From a checkpoint of a small mixture-of-experts model trained on Wikipedia.
Experts: 64 experts in each of 10 layers, 160 GELU neurons an expert, 4 picks a token, a softmax router.
Training: a variant of SOAP for the experts, 625M tokens, 4772 steps.
Below are experts of layer 4 (counted from 0) of a mixture-of-experts language model. Rows are named router (the router's row for the expert) and show model dimensions 0-63. Each number is 128 + 32 x the weight over its row's rms, rounded and kept within 0 to 255. Numbers have three digits each.
Before each expert's rows: "mostly gets" lists some tokens that are sent to it at least half of the time. This comes from a sample of Wikipedia text that the model never trained on.

# expert 36
mostly gets: " Coordinates", " Genus", "Scientific", " Genre", " due", " Label"
router:090206142092136137103142142039156097141149135130097122132115206126101138121115138150123165181139124142102133120183120085126128094084111096140127169129150189121163136086085156139147142116107163

# expert 62
mostly gets: " and", "),", "\",", ",", " &", " or"
router:075118130096143109115170121102146105181152114114116133085107182101107159150093147132091116145101184101101129141185133074136125083097120109215100164107158128123093118089078101199086127155143135

# expert 10
mostly gets: "ac", " Circ", " Cup", " potential", " Mexico", " Kong"
router:098074111143137117126169119130182104144166076095121092103093128152120136069099165116101197148125188198137140161208117117122073114096155123144142158104136165130090149113085112113098121145143128

# expert 34
mostly gets: " Sl", " Ind", " Atl", "pl", " sw", " Sw"
router:074138117084140055099133120099167104161178072166124114108075146086096111092119168134117146144164139159121169122166173099166114110095168150149084116142178104138137101110117129169142177175137168

# expert 55
mostly gets: ").", " ==", " ===", "\".", ".\"", " ===="
router:091155098101172108092181135117160084163156139128089097123089140136115143077086181106140131193176187120103105164173163134175130102087153121126068117109152104139114141135108092133123137144143139

# expert 6
mostly gets: " In", "In", " \"", " On", " As", "On"
router:128154124113127095066146151108137098161180080056133113125099131114130141141122111107121217144148187148094087133167127112134165112072132085144104175113152097128090099087107144140092141106131089

# expert 35
mostly gets: "ː", "ō", " Kim", " Kal", " Ak", "ə"
router:070136087139151122114167080077162084187132082090130147121072151111159112111131112073119185129163145115146126139168157133140104147113143102186128148086150128164112161149096130156141121127146175

# expert 57
mostly gets: "3", " III", "5", "4", "6", "7"
router:125149084109149119127156121124166108177158079129164095089074152125133122128095184134095137145153206088088181166147123130133116117093155118195114158115160091151105175093027141156120101176134129

# expert 14
mostly gets: " September", " October", " November", " July", " December", " well"
router:101155100062148083082153149050134136136155106135160132108120144146093122172134182144093164177144153170072129151120112101182117090085171101131113155136094162149106102116092107163104127165119107

# expert 32
mostly gets: " South", " World", " North", " Cup", " Australia", " Air"
router:133127109109154123084155092134172134147135159140124128105119161108141151135056118095117159164121161154114130142168126144154145105119190105185112147157134126193136093041064107152094134146139138

# expert 16
mostly gets: "oux", "э", "ung", "ón", "awa", "ović"
router:089113096112108114119155110129140135150118160118145112092062152122118131100105161122079197159126146124103176179162128123204121134087145128152122192101125113171117100093076096136162116159146168

# expert 61
mostly gets: "ina", " Paul", "ius", "ini", "ola", " Joseph"
router:105150094077125132122195121118157122156159137125099135088057147134140165152067119062089198133133125154139193163135076108164093112127172108113117164082153142182109167133080120147098146161184104

# expert 11
mostly gets: " John", " Thomas", " May", " James", " William", " Smith"
router:062134075103120137117154081097143122144132118134117147150099136140132138156081136054108203141182157116120175142150109119161168110091166100188094135098114084177096103063064095141111103164166159

# expert 2
mostly gets: " UTC", " MPC", " JPL", " sq", "St", " sub"
router:084137118117209124148142111081161087196129103109088082078121164091090140104121133121129204199181138159145144127146148105109113100151237064156139115087169125152140143105123105140123183108144145

# expert 33
mostly gets: " would", " can", " may", " will", " could", " ·"
router:139154127078134110112183052115169133152145122107127080134096129130102156126140123107111188144143211134115146172164133141170118099083144089145100123149147153164102148108065140130044159119113144

# expert 1
mostly gets: "|", "=", "\n", "\":", "==", "==="
router:070141126070180128116182121114135079163175117062107137113127121097077137169106148105120168154164146152134123118167171105155115091103156086162093137086122156151123144116110109128155142151179131

# expert 12
mostly gets: " pl", " d", " bl", " Pl", " Go", " manager"
router:103160065089175097103148084066165147114157166114135140132103144153127146096084176073157181152143147103055136109167093112133104112081172131135126149138176134150087093125061158173140113155156174

# expert 44
mostly gets: " been", " was", " be", " is", " being", " dis"
router:085127073117146095096167135135132130155145117052111137082092172091096143137092152105131153172166196180140153142147141108109090069093177094153104111110163102124121115111122113169107168104162168

# expert 41
mostly gets: " —;", "|---|---|---|---|---|---|", " |", "|", "|---|---|---|---|---|", " ;"
router:120098092134149139079176065131127077215112111069108115092079146106103130123132136113111128189130161173111134140176174084160109132087125058169103168090116134176108113109100117086124156146131113

# expert 22
mostly gets: " (", " [", "(", "_{", " inc", "—"
router:088164139113180068101160096074174115138180103121112118109102130139092199094111162117117176179148141172090132132190132137120127076090147119190091146137165163146122130121105139150067134147145151

# expert 42
mostly gets: " Siege", " Award", " Con", " conf", " App", " Title"
router:106146121118204073138148102135222099129124157066051120129095137145068168121110210125111191190110159152095120167179143136178100102087158118159118148127145112131074117115088125135111125137135129

# expert 7
mostly gets: " new", " small", " main", "ber", " other", " large"
router:122144095104135113135137121091190114112144103145134145112088133101106125163119186121087164124174161112096122189180146128115066133084157071180098165107119108160130122082078137162116145182159113

# expert 37
mostly gets: " games", " music", " development", " Music", " events", " women"
router:102135091108152103114162082117182107148150147129085082089106166135125123134086131100066140143159145134081135147147133130178108101113164114202099152152154147149107118128059103138111148193121138

# expert 18
mostly gets: " B", " N", " L", " E", " P", " C"
router:081143094089107079090128111141154090180127118108131081149102154089120163094067150109083154155174155122132148153146132122148139128101178117141102166146189124143124125141094160163105123148154121

# expert 31
mostly gets: " O", " o", " sub", " Ne", " Sh", " tr"
router:110165103088191124085140126116136115157173072115061084092096151139118191149157152092133169140138157137161137141148212076119144135081151067163085107139192106130118116101134111138154166084124141

# expert 15
mostly gets: "In", " However", "On", "Career", " During", "After"
router:067163125067122165096147075120141082145172118089106103080081129157095156146146151104089156155143152101125154151174108119085118099077180060172117118108155142195103162102120079133157126148168115

# expert 24
mostly gets: " United", "agan", " Release", " century", "9", " Inf"
router:082115134144152091135161118099228084161132109128117130136067142127097142109068159127131166157104143169103162143136163120155100071084175139162070125123182102198111134082085122159136107145167112

# expert 28
mostly gets: " pre", "X", "IS", "o", "pro", "inia"
router:091150072119138087100143129113166146144167076096153094111071171112073137114071161116132179141145155127119166140139136138153130107112209111161113149119165099124115184071059143169108130161121097

# expert 19
mostly gets: " B", " W", " D", " R", " T", " M"
router:060149065096118122109150098085152155132129092104157137123131113124138174127098143099120187160157163129108159155146135112136104083121163126151106144119189117139087112088100126131082143137160179

# expert 58
mostly gets: " new", " two", " three", " some", " many", " four"
router:113122083105154126118174106071156112150129066095106112123117141092107157152098167134067162154118170103115109134185157098123132143097146079146128154078133123133105150069113115155116101200165108

# expert 23
mostly gets: " (\"", "—", "\".", "{", "Or", " Or"
router:128151077113136076117169085107187083179115106119133096092083149099122188109075170102106162156136180171106117131139125110160079110070163101137137146112174111142122141132103115159113134120190137

# expert 47
mostly gets: " with", " during", " against", " after", " for", " between"
router:118159090100132108068175101065165104163170116131130137130096163139116148133091159109088163199135175129121182161178135098097101117091156081143067139129140153155106174100056144181110125102153184

# expert 56
mostly gets: "6", "7", "5", "8", "4", " GF"
router:092159086110163124098159127124166118169174107137117147112103162120095138136089161109104156139094170114081156135167171074139094113114119113206096166121122139155108150126070146141101114101153136

# expert 48
mostly gets: " h", " Cal", "See", " Le", " le", " v"
router:096123073138152157090148124128171113114168095162154129108099147088126141119098146079130181140136171129158140150181123107130087075078143092164093175131132148115050155105110141117069122102104205

# expert 40
mostly gets: " against", " became", " went", " made", " took", " wrote"
router:120115108085133121087176102117169082128188121064120144094081172100119149148136128073108156197126173183096186150190119091123079039088147108129070150111161138144096115070025126134121114106167139

# expert 21
mostly gets: " due", " known", " announced", " used", " Ed", " located"
router:106123066105150101072122092100158112190190123137132096091082195133126174140105160108106162148191116125063152156167168127112175102092180124117132141142160090186099132098102130158132102166125122

# expert 49
mostly gets: "′", " has", " had", " are", " could", "|---|---|---|"
router:115160121052163096118121083098151113207162076112129105103090171116059162091106166108084148153166175101112164150192148080118152105139135102111112141099166137161125143124122086144125140156087189

# expert 39
mostly gets: " information", "ations", "ology", " Film", " album", " Book"
router:115160107077167095113143123132156108136145135135097101115126184117111124115100145125075152130152131098068121142139148086138082079105154098143087178120140128165140147116089037178127126198145173

# expert 60
mostly gets: " The", "The", " each", " local", " German", " Grand"
router:086103108124156134106158115108179084189162084085097131136102143170084145127135171095122157159118152121119115159146162096100109119095150078139125189112185103177100085100116136143115159151150165

# expert 51
mostly gets: " have", " had", " has", " became", " be", " was"
router:083144138098177106075178141100155104160139101077151167104118145115126124116127149095134165176135152175095161162163159112127127101080158108155111162119139123150095188105092141155101120089157171

# expert 13
mostly gets: " city", " Party", " club", " team", " government", " League"
router:126127119094139114113158098098193096154165151144129114121113180125109134152082132078115156191153141131083139144150111137134083086111209079127092138124123162197090136100090104118128110131155130

# expert 30
mostly gets: " their", " its", " his", " the", "ical", " British"
router:093128072073163080085177103102168079165150135100111122094086133107096170100114158077078190164138155135081126188163149116160116114082175129137092162109178120158092086095121173167105166170153111

# expert 59
mostly gets: " they", " he", " who", " They", " men", " she"
router:077141119124146076096158109097177132142158157126105102118098167151157133111085168078092205132097145165099152170182153090193100107090138095192106152123126151185090121111104163133133126145144117

# expert 27
mostly gets: " States", " South", "ina", " British", " American", " York"
router:042156123094146153084160084124171114148149121152133096138080170130151145141098136094042143141162139139156161170142141094174108115060146118158103155113141164173109130084063121160103098169159146

# expert 8
mostly gets: " Kay", "iy", "by", "1", " Tur", " Vik"
router:088158101090154089120159078094160145157150127102131115128042133124102133135156156108112162176122154119074157133173111114170110074087186117168111162086159094176092137077067143145083109171139131

# expert 52
mostly gets: " was", " is", " are", " were", "|", " been"
router:106148050110128116093155090132147109180231114126090135050097161137110161158137149061099149179157169127099126160154189114135126080084200133120088166076166126173134113123083121139139130107190128

# expert 29
mostly gets: "′", " film", " music", " Col", " ISBN", "°"
router:084142082119161097152174097096156117158157091103113103117088169125100141152153143108111163148137151132056163079172131100202124079082116081158117179120151099174103118090130142144098123119098163

# expert 3
mostly gets: " a", " The", " the", " an", "The", " his"
router:069176062104141105108133085089176109159167123073115106074095146083106142087130139102074179177161150148105122188169153123195084088081154111145087130090185098149101125119112127165129137157161157

# expert 54
mostly gets: " Carl", " °", " Val", " lower", " Pal", " Richard"
router:073149080105145112120167115100166137134143116116125141149028138092071158124133155099089173158111154139071147142171131110133176110064146097153124136082165078175186139075090178157165117124140144

# expert 63
mostly gets: " number", "ale", " home", " half", " man", " character"
router:108167072123119153132156101107200130156181105141157161108054169095105173151134142135083165133108161128101156167149126118139112093119193092165101143116144148182122123084056120121098093179148168

# expert 4
mostly gets: " make", " making", " playing", " took", " Phylum", " Animalia"
router:093149118174170079083155121102185112131129120052093130127106166099140155114092146124067178208144180186127163098178140106137118159127171112180085193131159098158098132070106134160073124104183097

# expert 45
mostly gets: " Will", " Thomas", " Marc", " Edward", " Gill", " Ryan"
router:135122107118139101016203078136117137146167115152079132105116136161132158135088136102105150146135166112123173146167097090124116069070140094181098154124133101154078176100119131178108102175155126

# expert 53
mostly gets: "ge", "ald", "uff", "ith", "uv", "gh"
router:108158123129130105097172123091141115133161069149118085080087185084086154103106217095097148117180164120158124133196123111195136104100145076162082128100179118122134177120106093126111093180181128

# expert 50
mostly gets: "′", "|---|---|---|---|---|---|---|", " classification", " +", " ±", " Val"
router:095125111109121085121198107096098114151146110110112138108089171119152132128125165130098139168161160116121120143174096117179120074096116085143140135111178099147158099138100121111096156158124153

# expert 46
mostly gets: " allowed", " States", "″", " needed", " Samuel", " Netherlands"
router:115144100121132105108185058104167109161150136109104127147073168113143128120093183092102155176187153133087145124147165118165097111086142087167104164115143109155133110113105080174090143148154107

# expert 38
mostly gets: " would", " can", " won", " will", " took", " could"
router:100140075119157119119167111106156107159147077097150128143092148156132134109171163107113176172149151124105141138216173081134149105106144119144088169143135118130118180082055059173057123148110141

# expert 25
mostly gets: "),", "\",", ".,", ",", ",\"", " throughout"
router:073113115124167084089172103095172096170140127105117140128098157168112155137103152101115136188125190138119173136169143098146083091114124090199080130111138130175103160136093163170091129171169128

# expert 0
mostly gets: " government", " crew", "'", " test", " Alexander", " Government"
router:136117092125121113113147102129192126160140107109075133107079128157107115116090178139085163143161174106090179180167121100142128089065152119172109160131131158161105135104066118152126080177142145

# expert 5
mostly gets: " $", " ", " £", " .", " turn", " ref"
router:081134086099144085103166127078158142141178077117124108104114186139151151126116144093116147187167143150107159183216125122121114097093153099122057142128144132181112165140116076157147131175117172

# expert 17
mostly gets: " replaced", " jump", " show", " reviews", "present", " notes"
router:112154078099183135115170091081143133142144127126141110125105211147137130132124138102080157140146194142081159149197148086159073124109142134163083217096158103166076127132083110122108108173151127

# expert 26
mostly gets: ");", "),", ")", "]", " but", " &"
router:084122116125129128050195062103176082186145128063139096133123132141129135143094177105085127180148186109096132168179124070145134082086130106173087161093161100150128115092100111149091111119148120

# expert 20
mostly gets: " Green", " Air", " light", " long", " air", " Show"
router:133140105076137110134141099117175117131201103139072108077113189107069126077098146125109157147183139133103092162146159066151139128078170113175124115140147105170142135127055101146104113151153107

# expert 9
mostly gets: " which", " who", " where", " when", " They", " that"
router:079160129110151062112160095062174113175119130102111102115101169102144137113064170102077129194164158143094168142165127123175120067101158044226089129095130094178119138095086098155143127186176137

# expert 43
mostly gets: " st", " third", " Best", " per", " one", " con"
router:099111102137131113116177119109168155168141109094089138051129174129125119125136174147123140148144178126102110158152132059085114102076153076119111171133133104132130160068083110117138081150157136